Experts of a small language model: 12 experts in each of 12 layers, a variant of Muon for the experts.
Below are experts of layer 3 (counted from 0) of a mixture-of-experts language model. Rows are named router (the router's row for the expert), down (a neuron's output weights, with its number) and show model dimensions 0-223. Each number is 200 + 30 x the weight over its row's rms, rounded and kept within 0 to 999.
Before each expert's rows: "raises" lists some tokens whose logits its average output raises strongly, later layers aside. This comes from a sample of Wikipedia text that the model never trained on.

# expert 11
raises: ",", " and", " (", " in", " of", ";"
router,209,209,207,201,182,204,201,210,132,233,190,173,182,202,148,250,219,169,241,270,195,225,193,277,230,203,205,207,195,201,124,185,216,262,185,172,209,192,142,190,202,219,212,215,202,251,208,161,204,219,239,238,192,208,241,204,223,229,249,173,219,184,209,200,204,205,165,234,233,123,234,222,170,207,236,197,208,229,167,144,246,269,195,240,199,203,166,195,188,210,242,200,225,193,218,168,153,213,193,189,186,227,200,139,200,189,192,207,219,169,191,206,257,197,197,204,179,209,222,186,175,171,224,217,180,258,220,152,205,215,213,216,195,235,192,251,182,212,241,190,174,213,233,180,226,193,158,183,214,193,164,178,229,249,262,190,177,189,217,187,176,217,214,200,187,201,182,167,127,202,191,181,222,175,167,271,149,162,176,197,210,202,170,150,163,215,289,205,188,263,190,243,188,154,185,180,225,231,176,191,215,238,166,246,192,227,215,183,179,192,190,157,142,157,178,146,225,185,235,196,183,155,185,209
down54,273,140,226,211,172,239,211,260,169,235,208,189,164,121,171,187,184,210,203,181,218,237,145,213,172,157,196,121,188,203,184,206,219,245,220,232,239,214,153,166,183,149,208,164,192,187,203,196,175,165,176,126,295,177,201,209,226,216,203,183,180,216,175,205,172,152,212,219,188,161,216,201,183,199,217,243,164,180,196,251,142,198,217,200,192,189,200,213,219,179,198,203,195,188,180,222,228,199,178,183,187,175,218,169,172,170,247,208,217,245,175,208,233,212,228,199,219,192,244,222,226,169,208,236,140,215,211,231,215,203,155,189,197,176,268,152,181,154,199,197,241,167,232,204,207,174,212,201,211,220,244,209,209,235,229,235,199,235,143,214,216,199,201,174,252,176,260,263,165,215,173,219,220,234,229,267,187,198,190,187,204,237,219,132,175,163,218,184,211,217,227,244,199,222,196,185,215,197,177,226,177,207,167,203,170,196,260,199,242,258,214,182,178,197,231,263,234,184,203,232,158,198,184,201
down55,231,211,201,198,244,214,239,190,218,227,254,167,165,218,224,216,221,125,199,166,231,201,183,164,214,231,187,165,158,190,202,226,139,160,160,224,217,194,198,175,251,234,198,206,190,238,219,198,221,129,190,208,182,214,222,194,210,218,189,185,210,232,217,255,215,144,230,235,142,200,216,173,151,186,176,186,211,217,179,194,207,193,181,198,228,194,205,171,244,188,195,174,161,188,223,144,232,254,236,220,203,164,177,187,185,237,186,195,202,194,209,214,178,211,185,196,225,187,103,201,178,201,204,197,190,212,131,206,251,196,254,178,197,195,220,166,190,217,193,107,202,216,168,227,198,177,231,213,186,234,193,192,148,160,236,201,204,200,213,237,209,192,215,193,160,231,226,241,152,257,245,203,193,228,169,154,221,222,225,189,219,253,178,250,209,152,185,212,163,190,197,225,203,206,252,169,246,256,163,144,232,187,236,139,208,190,255,191,184,230,187,176,205,235,202,222,214,212,196,124,224,274,209,188
down56,201,235,262,261,266,182,213,157,210,196,217,169,207,164,175,176,201,244,237,204,192,176,191,158,211,190,221,182,208,182,204,194,176,281,208,213,174,204,181,220,232,142,163,164,205,292,192,182,164,221,225,184,194,165,210,210,139,211,193,200,221,221,220,225,240,140,204,157,196,187,200,208,202,179,230,199,211,240,241,154,220,187,151,191,132,144,187,163,197,172,183,172,223,144,165,215,210,151,187,161,200,208,225,174,203,189,244,174,234,211,196,212,226,188,259,206,169,158,133,192,249,221,265,200,177,219,182,203,208,177,168,243,246,227,173,162,171,221,244,185,200,239,197,246,185,234,156,202,223,226,230,240,191,210,173,226,149,207,188,227,208,199,171,175,137,189,195,188,179,199,200,204,216,210,168,181,231,187,237,164,187,219,207,192,227,176,208,201,201,166,173,194,159,192,213,240,205,215,154,256,245,161,198,162,241,230,217,179,211,232,156,241,256,150,165,192,164,181,222,196,238,211,215,170
down57,165,235,184,215,187,279,207,204,210,231,199,153,222,151,156,176,218,192,194,255,121,205,222,167,207,158,190,200,222,173,204,215,198,186,153,210,246,205,224,229,209,169,185,181,201,226,205,182,212,251,149,229,215,179,243,182,143,223,219,201,255,175,235,201,197,161,210,168,203,140,225,202,217,210,168,199,272,162,183,222,137,229,154,233,190,199,222,228,249,179,228,195,206,294,204,233,205,165,126,248,196,181,153,180,191,242,177,199,155,230,200,213,154,149,240,214,192,170,238,191,209,239,175,225,222,190,149,220,157,180,225,222,200,184,152,206,187,169,207,207,184,198,203,199,220,185,192,162,203,212,201,237,186,202,234,226,201,199,181,194,157,254,180,224,226,210,180,225,201,195,212,182,238,197,195,178,206,232,195,211,167,187,131,202,136,177,193,200,174,214,161,208,208,179,219,256,198,219,246,252,202,221,186,164,203,167,221,222,171,190,203,266,223,224,147,270,202,167,236,199,208,243,225,175
down58,137,182,148,165,259,238,207,156,216,209,161,212,265,178,191,221,193,166,199,202,161,201,198,161,176,162,227,222,168,243,143,100,222,170,191,229,193,194,230,200,195,206,203,175,232,181,246,171,182,184,217,256,161,232,253,266,202,207,190,224,172,201,126,183,221,192,178,164,182,128,185,198,221,202,249,173,177,148,235,202,207,155,203,204,200,229,206,95,189,147,247,182,264,197,204,172,206,240,234,156,213,261,215,194,186,222,212,178,231,216,239,196,194,183,213,236,230,189,215,246,176,232,220,158,185,209,202,266,237,231,221,136,164,220,229,218,173,186,208,157,219,203,200,175,211,181,222,193,184,227,220,259,223,192,163,180,229,181,202,229,229,214,205,198,170,191,191,201,189,226,188,216,174,214,162,163,254,203,186,171,200,194,179,217,185,160,219,193,185,187,196,182,183,228,221,246,189,215,156,182,192,187,213,197,177,185,198,186,158,179,199,189,248,151,211,155,210,234,224,184,225,184,169,184
down59,201,209,221,233,212,194,179,178,199,196,165,229,169,183,205,238,182,290,235,141,190,244,204,167,236,139,206,181,190,236,175,215,162,212,239,258,167,242,208,175,183,245,193,170,238,206,191,253,273,204,199,176,170,214,210,207,149,156,203,198,143,246,154,167,176,225,253,212,106,222,210,192,246,185,192,196,196,220,202,215,187,182,184,115,223,217,239,146,139,249,166,144,191,224,189,221,221,192,174,216,248,210,188,225,238,246,232,186,231,236,182,201,183,229,265,190,193,169,174,235,173,172,212,183,176,180,215,233,204,176,232,195,192,194,209,196,178,221,201,194,215,193,189,188,181,229,185,213,208,185,193,211,185,139,228,176,210,207,258,196,160,226,156,225,128,187,226,181,197,236,220,156,142,200,207,205,228,227,215,233,184,238,248,212,205,154,205,194,197,216,162,212,188,239,177,177,225,199,197,215,185,232,194,251,221,244,205,276,206,185,174,203,201,177,166,232,211,205,243,193,203,202,164,204
down60,218,193,225,258,182,264,220,169,182,223,198,195,146,185,187,239,204,150,181,242,176,155,223,258,169,179,144,240,232,149,185,181,238,199,166,211,159,230,177,173,218,164,221,202,204,209,221,195,170,225,218,196,198,213,183,115,195,230,204,216,174,173,219,210,158,176,198,220,208,279,183,181,176,163,194,232,200,175,204,155,208,175,169,253,208,209,226,207,178,275,226,181,217,227,204,172,150,238,231,228,233,184,217,190,189,202,185,198,125,225,230,220,211,235,188,198,216,102,189,152,234,188,210,218,214,213,212,186,215,154,196,197,188,199,142,152,233,246,197,214,186,185,207,173,219,188,230,195,182,212,217,217,266,219,139,200,228,207,191,253,161,203,223,225,207,212,217,199,230,151,173,197,229,189,188,192,145,173,199,171,238,207,174,196,209,193,150,187,231,184,187,160,179,219,228,265,160,163,201,214,217,169,176,135,191,223,219,247,184,174,248,175,243,184,193,196,240,225,215,188,205,140,224,163

# expert 10
raises: " until", " Succeeded", " founded", "án"
router,163,214,239,147,185,197,251,203,162,167,206,209,215,189,265,194,221,221,220,260,209,160,195,153,220,174,161,197,215,179,198,215,204,215,216,193,230,200,234,200,255,219,189,199,201,158,213,246,204,192,197,153,164,189,171,167,161,223,232,222,133,162,222,173,186,254,161,212,210,208,192,214,208,188,203,235,201,194,186,231,140,186,197,161,190,150,195,204,193,253,167,225,243,218,242,200,227,164,220,222,225,225,227,216,243,203,238,162,182,174,202,162,202,142,216,243,199,206,234,228,157,280,215,219,182,150,177,225,199,218,181,243,194,196,200,236,226,167,157,198,240,190,181,186,213,216,211,192,160,252,190,184,157,238,195,277,197,220,159,201,149,147,199,172,146,169,216,156,239,233,210,203,226,162,179,164,215,180,214,242,224,175,193,189,193,236,142,216,195,193,206,217,224,249,194,160,143,169,151,218,131,189,173,238,228,246,148,206,262,213,159,143,210,198,206,195,205,201,214,212,226,184,217,180
down14,232,222,241,214,175,219,201,252,219,177,233,213,166,185,210,237,205,201,157,204,257,192,194,172,161,184,226,164,191,205,193,176,220,211,195,206,177,179,196,202,226,221,230,121,188,155,230,221,242,194,230,228,211,192,261,214,151,234,250,207,193,259,245,193,201,198,209,230,166,164,183,178,198,229,191,215,134,181,160,243,174,171,159,191,200,177,191,251,208,246,237,211,189,234,223,229,159,213,175,169,202,187,158,216,122,162,210,167,170,193,146,173,214,203,214,239,222,228,202,253,209,226,194,217,197,189,194,209,124,246,153,209,165,219,176,193,218,268,179,239,177,182,156,163,225,174,179,250,172,203,212,207,208,238,183,267,200,206,210,222,184,191,202,190,171,187,223,213,205,132,179,188,128,218,168,261,162,200,217,199,229,230,177,235,229,200,198,250,196,208,206,227,202,218,160,192,173,262,146,179,150,196,243,227,145,203,220,154,223,207,205,224,194,164,224,171,203,192,182,186,231,220,191,135
down15,138,200,184,233,172,234,206,242,257,209,214,180,208,275,196,188,161,166,241,266,202,215,178,215,207,179,216,214,239,130,299,152,205,186,216,184,223,252,158,210,248,168,195,218,193,222,204,188,220,194,216,251,197,222,207,209,199,229,235,185,229,198,231,169,224,199,194,231,199,149,203,252,169,219,221,241,182,173,199,184,219,209,241,182,222,218,186,261,149,194,179,170,193,191,172,185,165,194,175,227,147,208,152,212,171,217,198,218,212,145,217,170,233,203,196,191,163,214,227,209,223,234,151,218,176,180,228,274,225,186,143,158,195,246,143,222,190,171,210,199,167,183,197,218,216,192,185,205,199,205,236,222,167,233,229,160,194,236,258,157,239,172,224,212,200,191,158,245,175,220,188,179,202,210,199,173,226,197,223,200,199,245,181,112,198,236,262,168,162,231,202,175,177,201,154,181,256,168,164,163,222,226,181,208,175,250,197,181,176,177,201,231,170,209,212,221,210,206,178,183,203,229,139,204
down16,171,197,198,231,186,215,207,193,218,193,191,171,201,192,176,187,161,149,217,228,201,186,193,186,248,273,218,172,148,205,170,195,221,221,180,209,217,233,215,228,224,186,250,179,210,157,183,245,186,222,253,206,208,215,222,177,190,196,156,225,239,201,172,166,152,179,183,173,194,207,278,152,189,214,234,220,139,172,242,175,214,231,163,268,204,217,194,167,214,196,192,156,188,173,195,238,228,199,182,188,207,208,186,240,218,163,192,221,227,188,184,166,142,213,207,199,227,187,182,209,199,159,204,170,221,212,237,204,131,173,190,163,193,262,217,194,145,210,217,217,178,174,209,218,223,195,158,216,166,202,221,232,226,148,210,186,252,173,178,223,163,200,222,231,233,216,202,199,224,259,214,138,156,175,214,241,184,150,266,159,153,194,243,185,169,298,247,134,202,168,252,226,223,204,133,161,194,238,190,183,187,173,216,193,192,219,176,249,236,208,209,248,193,196,157,246,178,174,197,197,229,179,225,178
down17,220,177,155,219,194,185,271,193,193,169,174,236,222,209,244,201,219,157,183,142,180,173,178,166,229,239,219,222,171,185,238,221,231,228,236,214,176,180,167,223,186,207,172,204,235,177,210,165,198,206,224,174,200,214,196,252,234,146,181,201,217,216,241,194,199,200,182,220,193,183,205,216,224,186,219,154,228,211,186,191,179,173,200,200,187,255,218,171,194,220,168,218,219,218,148,140,158,232,171,181,243,242,190,178,219,211,148,188,219,199,167,145,217,207,191,235,117,192,209,158,182,163,216,196,192,160,263,198,224,180,215,164,216,208,245,184,189,183,194,204,183,183,200,223,193,211,164,258,179,156,221,134,187,220,218,213,212,134,229,185,276,217,190,187,165,227,218,152,194,288,176,230,203,128,211,187,187,155,203,198,251,248,200,184,239,231,181,172,209,220,223,230,180,154,199,204,191,188,136,249,227,131,225,159,221,177,170,194,189,163,173,191,183,209,166,224,217,253,177,151,202,131,201,194
down18,188,146,201,221,172,227,204,197,197,150,224,174,198,200,188,206,239,224,193,287,188,167,208,259,156,258,194,223,190,188,250,228,188,152,173,147,218,185,187,257,192,186,215,192,191,185,204,210,201,185,230,212,226,186,137,191,185,228,180,179,246,256,166,203,203,282,206,185,168,180,163,210,204,222,192,205,222,236,180,207,255,159,194,197,229,225,216,211,183,203,246,264,234,215,156,197,211,214,254,216,188,220,177,190,191,170,150,237,238,174,216,226,139,197,169,218,178,184,188,176,205,172,198,221,198,182,194,147,238,216,170,206,198,190,163,165,165,159,241,214,173,229,216,138,214,176,192,263,210,153,245,187,167,185,209,188,204,208,190,215,222,188,191,205,208,214,242,232,160,222,206,180,255,140,217,200,235,137,230,181,234,202,177,263,229,164,167,185,207,194,196,183,221,199,261,153,203,203,213,164,188,202,161,212,198,208,223,153,183,261,160,176,218,209,166,188,234,209,174,190,245,147,158,273
down19,187,211,209,252,195,152,186,216,177,214,225,192,201,198,201,261,233,186,172,223,187,198,183,229,171,252,264,157,184,203,212,232,227,203,213,213,211,226,223,224,207,182,231,182,206,221,178,160,242,188,190,167,208,234,226,220,200,123,225,148,207,197,188,178,255,213,170,152,188,202,161,188,204,194,238,237,257,227,213,158,177,192,202,213,144,192,211,222,232,150,235,247,240,180,212,213,220,197,199,157,228,221,159,195,186,181,223,259,193,171,240,172,227,223,168,227,222,181,129,225,205,246,212,168,201,143,210,171,218,200,184,221,223,207,187,202,174,196,213,239,129,189,239,211,192,255,212,224,168,277,209,171,189,257,175,202,172,194,246,218,237,176,202,181,183,198,240,216,175,185,205,182,195,186,199,170,205,250,270,157,187,278,193,239,213,221,191,222,158,203,207,238,193,184,269,181,219,211,158,178,236,244,239,180,231,230,219,250,225,217,191,187,282,221,226,173,182,191,208,239,203,232,167,247
down20,220,178,177,217,176,208,166,193,183,186,239,159,168,231,301,223,231,245,194,157,203,201,275,242,187,190,195,268,211,208,252,254,231,197,218,212,206,148,206,228,166,190,199,213,179,189,221,127,199,118,201,223,212,221,195,190,266,236,192,164,150,204,183,143,151,179,217,215,169,188,125,214,245,180,207,186,150,231,221,206,239,141,187,241,213,191,166,183,177,233,214,211,215,224,200,196,209,173,196,210,208,154,241,231,203,191,187,206,200,194,217,219,189,222,201,166,236,193,195,161,231,199,205,166,178,175,184,166,173,161,187,276,201,189,193,227,138,196,201,182,191,163,208,200,177,201,180,229,210,188,207,238,170,223,210,197,243,165,270,243,183,234,208,227,233,224,195,211,165,233,207,254,224,196,187,280,215,193,158,223,209,236,187,204,255,184,227,167,221,237,156,258,187,193,252,194,218,194,189,201,178,174,189,191,214,194,262,216,178,195,204,216,190,169,214,245,201,219,257,169,200,200,203,204

# expert 2
raises: "aughter", "olic", "ology", "ological", " study"
router,209,196,155,219,258,234,159,211,207,211,193,195,179,176,210,161,235,193,170,162,155,256,227,225,249,175,188,230,170,196,256,193,203,128,200,239,210,198,128,201,167,166,192,192,179,204,157,149,164,258,236,262,216,222,215,192,234,180,201,176,160,204,248,225,180,159,187,196,192,251,178,212,159,221,217,152,213,232,235,202,220,188,213,222,172,137,220,210,239,187,225,193,184,197,203,225,173,158,237,218,220,175,213,204,169,189,160,209,196,173,179,234,228,193,205,225,195,210,263,202,223,198,205,220,212,192,248,200,204,210,162,230,203,126,224,150,157,226,150,198,232,207,216,232,139,181,231,277,170,185,172,193,238,154,172,165,183,202,226,202,155,253,227,182,192,203,149,249,218,187,229,226,191,183,185,212,233,224,207,172,186,217,230,203,196,165,189,234,233,161,169,138,225,220,202,213,224,156,219,208,179,160,258,158,151,194,171,260,247,206,177,160,225,181,230,211,205,205,160,204,202,172,188,217
down14,215,214,186,144,199,195,229,211,204,172,242,225,227,215,200,204,213,184,221,206,232,193,190,239,183,175,215,203,135,149,270,197,220,203,211,234,216,203,200,213,177,192,183,250,212,247,226,234,204,203,217,249,252,174,201,206,228,241,212,223,190,203,221,192,149,225,185,243,183,234,184,209,209,201,202,181,212,255,200,226,235,240,192,188,261,243,159,205,171,170,121,161,188,206,165,180,187,153,204,219,181,147,263,184,192,189,196,227,168,178,170,177,218,236,174,216,209,154,188,212,242,183,219,193,205,205,218,214,205,206,232,172,150,206,161,111,163,171,158,189,186,254,203,233,230,218,194,216,190,207,169,194,206,247,156,157,217,184,228,168,210,217,176,163,208,212,172,237,223,199,216,237,207,171,246,180,187,190,100,159,245,266,164,195,186,188,222,232,229,234,223,198,173,140,202,203,207,162,176,222,221,148,218,188,168,190,183,129,176,183,218,192,151,250,220,209,204,230,150,204,135,149,188,192
down15,252,186,207,196,219,193,203,208,266,232,193,207,221,183,221,144,174,223,170,188,171,258,226,235,210,198,219,158,248,212,257,232,150,202,225,246,189,210,254,196,191,211,178,210,229,168,194,192,170,202,169,169,178,208,149,192,169,196,189,204,161,211,269,234,223,197,205,183,201,243,181,196,217,115,177,212,178,226,199,218,173,187,198,171,132,253,207,179,231,224,172,203,205,174,229,225,186,230,238,211,149,163,269,204,176,235,210,222,180,171,271,220,167,222,226,173,207,207,187,206,180,174,192,193,189,174,202,207,235,211,212,179,196,187,196,175,203,174,218,215,203,182,183,209,231,238,234,145,176,233,236,172,227,195,168,206,204,208,184,211,176,193,208,197,210,201,192,199,259,240,168,200,213,195,217,241,162,219,176,168,200,192,260,206,196,202,289,221,256,221,181,185,146,191,127,239,209,182,168,224,216,186,232,272,200,197,246,175,187,150,206,200,123,229,184,215,171,133,171,216,228,267,143,177
down16,192,207,152,213,170,221,203,248,194,250,213,239,204,225,161,164,192,189,208,231,235,210,193,199,169,252,207,171,196,226,275,150,203,194,178,222,156,205,191,194,176,178,185,201,164,162,216,198,164,189,160,218,219,225,222,209,184,228,213,194,164,187,265,139,209,211,199,170,166,212,220,204,195,199,218,160,183,196,279,179,222,140,220,219,185,191,208,152,180,188,209,186,222,145,198,194,149,185,196,236,230,161,274,230,204,216,237,206,192,148,193,239,187,198,263,198,198,180,218,256,237,217,206,242,204,149,176,252,203,178,182,141,203,215,196,216,139,180,199,217,181,219,155,186,225,210,185,158,144,133,171,184,207,262,221,202,214,283,223,169,211,200,209,181,198,225,288,213,207,179,169,180,149,208,194,182,208,185,203,195,219,235,202,183,173,175,237,201,261,218,185,211,185,169,236,186,172,188,211,246,248,193,222,170,202,184,179,216,239,201,172,211,155,208,148,238,155,215,236,185,201,139,167,237
down17,155,202,201,246,195,220,201,149,189,225,213,218,233,171,240,194,250,175,201,216,215,175,182,160,220,245,182,147,187,250,194,136,183,202,237,238,172,186,198,203,197,235,206,202,184,209,195,114,160,243,199,161,192,176,205,213,222,231,240,199,215,192,199,203,187,195,204,230,172,157,158,183,210,245,237,219,258,239,151,181,190,140,200,188,181,166,244,221,225,232,178,196,203,208,200,195,161,236,231,141,177,206,208,210,196,149,203,243,201,212,169,231,176,230,183,191,193,226,215,207,267,180,203,184,222,212,201,239,167,227,219,208,139,151,209,229,223,256,220,187,207,202,177,155,205,184,211,205,208,229,163,200,220,232,222,171,207,177,125,165,260,185,188,141,223,230,177,210,206,242,196,238,218,186,163,220,173,176,196,233,210,209,160,165,192,206,263,229,198,231,162,182,184,188,206,173,211,206,171,258,216,230,184,205,193,196,183,230,154,206,167,181,257,207,202,243,161,153,183,153,183,247,302,259
down18,186,233,152,212,166,211,238,222,219,207,188,203,192,252,186,225,229,193,146,229,204,199,151,202,140,183,203,249,251,181,186,194,200,179,206,212,235,219,254,186,187,243,199,174,232,231,159,204,233,183,219,210,193,163,223,188,179,141,169,220,246,221,180,196,188,203,213,241,183,218,176,193,210,185,171,212,226,202,244,171,173,180,243,195,203,181,185,200,177,189,203,237,139,201,207,206,161,243,200,235,164,183,190,211,142,185,242,191,229,160,186,183,155,189,188,262,216,201,171,151,246,210,245,178,250,160,153,187,209,147,190,231,154,204,218,198,167,210,197,204,227,163,135,227,224,221,161,212,232,226,208,242,226,229,195,198,209,167,175,253,161,224,169,188,217,195,218,170,190,233,228,166,198,234,217,146,195,182,225,236,232,150,190,162,170,201,199,210,225,183,134,214,184,242,191,172,285,169,196,199,213,165,246,249,172,204,234,214,137,233,172,228,113,211,226,254,246,165,246,193,206,159,207,213
down19,241,203,260,215,192,185,203,173,235,150,226,265,205,204,200,160,219,228,173,222,186,198,265,199,207,228,157,189,171,177,199,252,204,232,226,137,212,190,217,158,252,216,154,207,161,183,159,189,239,244,185,189,224,181,219,194,144,174,214,222,155,161,160,225,253,274,226,195,197,223,200,176,213,154,209,191,190,173,188,216,212,193,193,248,193,192,180,235,221,171,168,184,305,202,206,216,210,208,222,186,212,126,217,167,131,220,190,190,194,210,187,220,218,187,192,193,209,232,123,175,157,219,212,181,176,260,192,221,211,193,171,227,243,170,240,171,193,187,192,203,199,225,231,186,170,182,205,291,207,285,195,170,219,200,253,154,164,170,196,181,175,148,207,180,192,205,222,195,225,193,212,160,167,184,173,154,195,229,226,172,208,135,214,169,197,206,225,230,222,204,193,197,197,157,190,194,200,250,178,193,207,180,196,247,227,178,160,262,176,201,208,192,238,188,194,222,189,225,191,184,243,216,186,243
down20,191,214,169,191,214,194,196,145,175,191,211,204,193,221,218,152,209,213,213,209,218,170,167,194,194,227,205,162,230,204,222,174,185,195,207,266,203,232,198,219,163,184,184,200,207,200,188,206,160,191,198,187,225,188,191,211,221,138,195,201,144,184,242,191,233,203,244,211,177,235,197,201,186,198,184,209,206,161,214,144,239,183,236,202,196,239,194,236,170,225,162,225,256,170,239,195,244,223,206,196,203,202,196,195,155,239,234,234,261,176,157,165,215,150,187,192,209,205,241,210,228,243,243,261,226,235,154,206,160,250,200,234,240,237,173,171,227,126,211,158,182,239,221,175,161,226,234,158,215,167,263,219,173,199,190,211,146,200,169,222,209,116,210,198,173,190,234,225,248,220,173,184,177,243,253,242,215,220,165,197,203,172,192,207,243,257,207,210,135,198,209,178,163,207,200,201,126,199,214,177,187,223,172,207,212,255,184,147,251,161,200,164,165,170,216,182,171,271,189,252,248,225,169,228

# expert 7
raises: " husband", " boys", " wife"
router,265,193,172,247,226,180,184,198,197,251,202,141,169,194,137,168,156,226,243,206,188,178,193,184,199,262,152,217,245,170,222,220,216,184,177,233,173,253,233,185,182,150,185,205,176,177,192,222,188,118,240,162,230,164,181,206,232,163,227,255,248,234,163,216,192,215,177,245,303,178,189,222,200,257,166,177,188,207,204,201,184,188,151,170,191,241,195,162,191,200,198,171,161,185,223,233,219,222,223,197,189,190,211,198,201,195,264,244,189,172,212,195,209,213,194,201,228,188,165,225,204,220,182,207,214,222,208,175,217,158,231,216,180,188,198,250,177,168,300,194,173,159,196,200,213,133,167,239,224,192,215,206,206,208,132,172,152,175,228,211,192,212,205,206,194,207,238,273,181,170,193,204,214,201,234,231,243,199,198,241,184,218,213,210,217,194,157,178,207,190,260,241,211,177,179,218,187,204,184,176,197,211,201,228,112,183,160,180,188,236,188,193,132,171,214,172,198,232,203,221,185,210,184,175
down14,202,191,190,264,208,222,198,233,151,117,193,195,204,207,218,188,223,214,188,197,195,219,220,209,200,155,175,181,225,285,244,199,234,139,237,214,233,176,223,208,211,214,186,222,202,212,191,169,260,199,210,127,228,197,143,264,217,188,192,207,186,231,193,193,255,182,157,156,156,185,230,214,181,158,225,201,206,210,206,205,211,169,232,223,178,195,199,200,224,204,172,207,252,202,251,181,188,244,168,206,130,187,232,248,213,235,206,225,204,218,241,212,161,253,233,178,186,228,214,158,183,231,213,222,113,210,158,163,165,209,184,201,153,177,270,184,211,185,177,236,199,244,240,247,179,225,154,195,168,197,196,171,198,135,221,192,159,163,194,219,260,160,226,242,166,212,209,162,204,228,242,212,198,206,169,203,140,186,183,236,148,207,137,166,221,173,234,201,222,170,203,181,156,189,168,213,223,231,189,189,214,202,182,233,166,174,222,223,164,179,179,198,180,174,224,211,202,261,225,206,183,197,221,196
down15,181,221,223,208,220,214,190,202,210,205,209,202,228,224,235,201,226,280,211,229,204,215,163,187,239,151,203,168,216,252,212,211,177,191,224,197,186,210,222,126,206,240,194,151,236,179,184,220,185,181,175,200,136,246,203,177,167,173,269,193,194,146,224,230,162,197,180,223,243,148,197,214,211,169,198,242,184,134,220,217,144,158,119,177,162,155,190,229,228,244,223,244,220,138,236,171,238,231,213,185,231,166,181,177,183,254,173,190,204,179,187,219,224,204,194,169,208,218,137,200,211,189,197,218,194,206,206,237,232,205,150,177,211,192,234,189,185,201,224,168,217,216,110,209,177,195,178,217,229,184,138,198,222,163,181,196,209,178,180,205,228,182,208,187,177,209,207,202,208,189,219,162,223,178,140,218,207,128,172,172,203,190,150,229,171,172,184,199,203,235,194,234,213,202,163,124,189,182,181,202,202,178,184,228,195,180,216,239,136,198,227,214,272,218,168,272,178,215,211,248,184,223,219,160
down16,178,161,163,158,232,210,203,211,252,158,190,135,160,253,230,231,240,216,207,184,197,237,172,212,172,216,234,204,159,210,200,261,184,230,142,153,208,200,238,179,243,183,194,250,219,240,198,208,166,214,192,207,195,218,140,225,190,211,249,223,213,217,157,204,236,230,152,189,203,221,219,164,191,163,244,238,203,257,224,203,190,175,207,220,199,204,213,149,153,200,211,195,171,240,206,251,202,244,213,167,201,208,144,200,240,193,212,192,220,186,227,159,187,154,172,204,253,198,245,190,185,172,198,227,233,279,201,216,202,227,198,195,200,235,210,238,182,223,213,202,219,235,214,169,249,183,190,194,200,206,226,177,163,224,270,230,196,236,216,221,146,188,175,185,174,276,243,184,196,238,177,176,179,167,197,225,206,247,240,266,201,182,202,233,240,262,192,219,192,227,217,197,149,209,216,181,172,213,196,176,206,202,226,114,185,196,162,197,215,185,209,187,160,177,187,163,209,189,201,251,186,262,160,260
down17,178,211,156,137,191,210,197,200,205,198,194,222,169,198,216,167,219,212,201,145,208,153,224,184,204,237,214,243,189,177,203,197,204,162,202,238,227,218,170,179,185,172,223,205,202,238,143,200,177,205,168,178,217,207,145,246,174,262,217,174,189,156,220,186,185,196,198,134,236,148,217,195,187,192,182,256,240,199,249,184,176,127,205,215,193,190,250,193,167,226,153,229,198,148,185,227,210,215,216,165,153,234,219,227,192,185,187,232,190,197,156,227,215,166,173,185,192,201,245,129,200,226,199,197,197,209,203,202,269,208,239,214,234,187,133,197,166,189,232,213,209,204,181,179,192,256,177,235,226,196,187,183,168,215,139,212,194,200,205,184,144,194,210,221,226,250,206,219,224,167,175,144,198,178,245,223,232,217,257,230,226,213,220,198,193,174,261,282,190,170,239,198,199,206,203,249,220,193,179,220,206,187,258,216,173,260,206,291,205,242,150,215,196,184,262,178,194,172,168,225,175,224,170,158
down18,263,223,205,201,189,198,180,207,187,197,177,159,163,177,177,211,211,179,176,178,223,216,135,217,248,248,198,273,154,216,198,227,204,187,263,154,146,189,198,164,224,222,220,186,225,233,203,159,182,233,214,170,271,204,221,195,181,229,131,204,161,211,206,234,203,230,201,241,178,194,204,195,205,198,130,203,137,181,202,194,146,183,212,168,174,246,198,189,207,226,184,203,197,210,188,212,179,180,201,231,193,162,226,180,176,205,226,177,210,182,194,198,301,224,203,257,195,230,213,209,203,247,210,252,144,156,223,222,207,169,265,167,185,195,170,266,222,164,152,196,182,210,156,268,191,211,165,176,206,137,267,204,262,196,149,211,200,207,239,186,227,219,222,202,187,240,201,201,194,191,135,212,193,221,131,195,189,160,160,176,236,217,213,194,181,199,236,218,188,232,166,207,220,226,250,193,231,162,189,193,219,189,196,210,197,189,184,198,185,186,166,202,203,175,255,194,187,229,194,222,131,201,221,178
down19,174,171,159,237,205,247,255,216,176,196,243,215,151,172,233,235,216,176,210,176,182,211,188,185,274,214,170,171,217,166,207,234,172,188,242,190,194,233,221,205,199,165,217,226,202,170,199,213,213,189,195,178,190,190,181,162,180,178,187,207,246,232,207,170,221,211,187,224,258,245,206,200,189,229,209,258,212,178,210,219,162,197,294,206,223,187,212,172,209,189,274,246,191,167,207,196,126,206,146,221,216,198,187,178,175,200,205,263,186,243,217,195,163,199,229,234,229,204,220,143,259,181,217,204,243,218,225,223,176,177,219,167,193,227,190,232,222,239,203,222,150,182,176,224,133,163,191,211,200,193,201,204,187,198,205,145,210,215,217,202,163,244,199,143,199,206,214,196,184,177,239,237,129,290,229,242,179,193,242,203,149,225,188,124,239,186,195,227,208,293,172,215,153,224,204,222,210,160,212,184,185,234,194,180,216,203,215,181,202,170,154,179,262,201,226,195,184,168,181,190,177,178,212,181
down20,239,183,224,218,172,213,160,238,192,154,203,167,268,250,176,196,184,269,192,215,190,209,188,196,216,237,207,184,254,213,160,233,165,214,241,179,261,212,160,122,125,243,194,218,190,170,179,177,217,221,181,213,221,236,194,188,139,193,195,201,215,222,186,213,236,161,194,187,122,232,239,168,192,202,213,191,202,210,170,193,252,224,176,198,203,159,151,192,216,217,245,217,175,244,203,198,199,169,219,151,234,127,182,163,229,190,242,195,186,231,251,153,164,230,264,180,212,204,181,221,200,209,181,196,260,179,144,237,214,168,185,182,195,161,224,170,240,216,168,220,198,248,239,186,210,168,179,202,207,208,208,215,247,221,180,162,241,219,196,206,192,192,212,195,229,197,224,173,149,220,247,248,192,204,184,142,160,141,193,210,216,191,213,206,228,232,188,184,199,221,212,217,204,223,222,212,168,201,174,163,166,196,179,231,156,218,112,199,223,206,214,199,181,209,191,135,228,173,221,174,151,247,206,187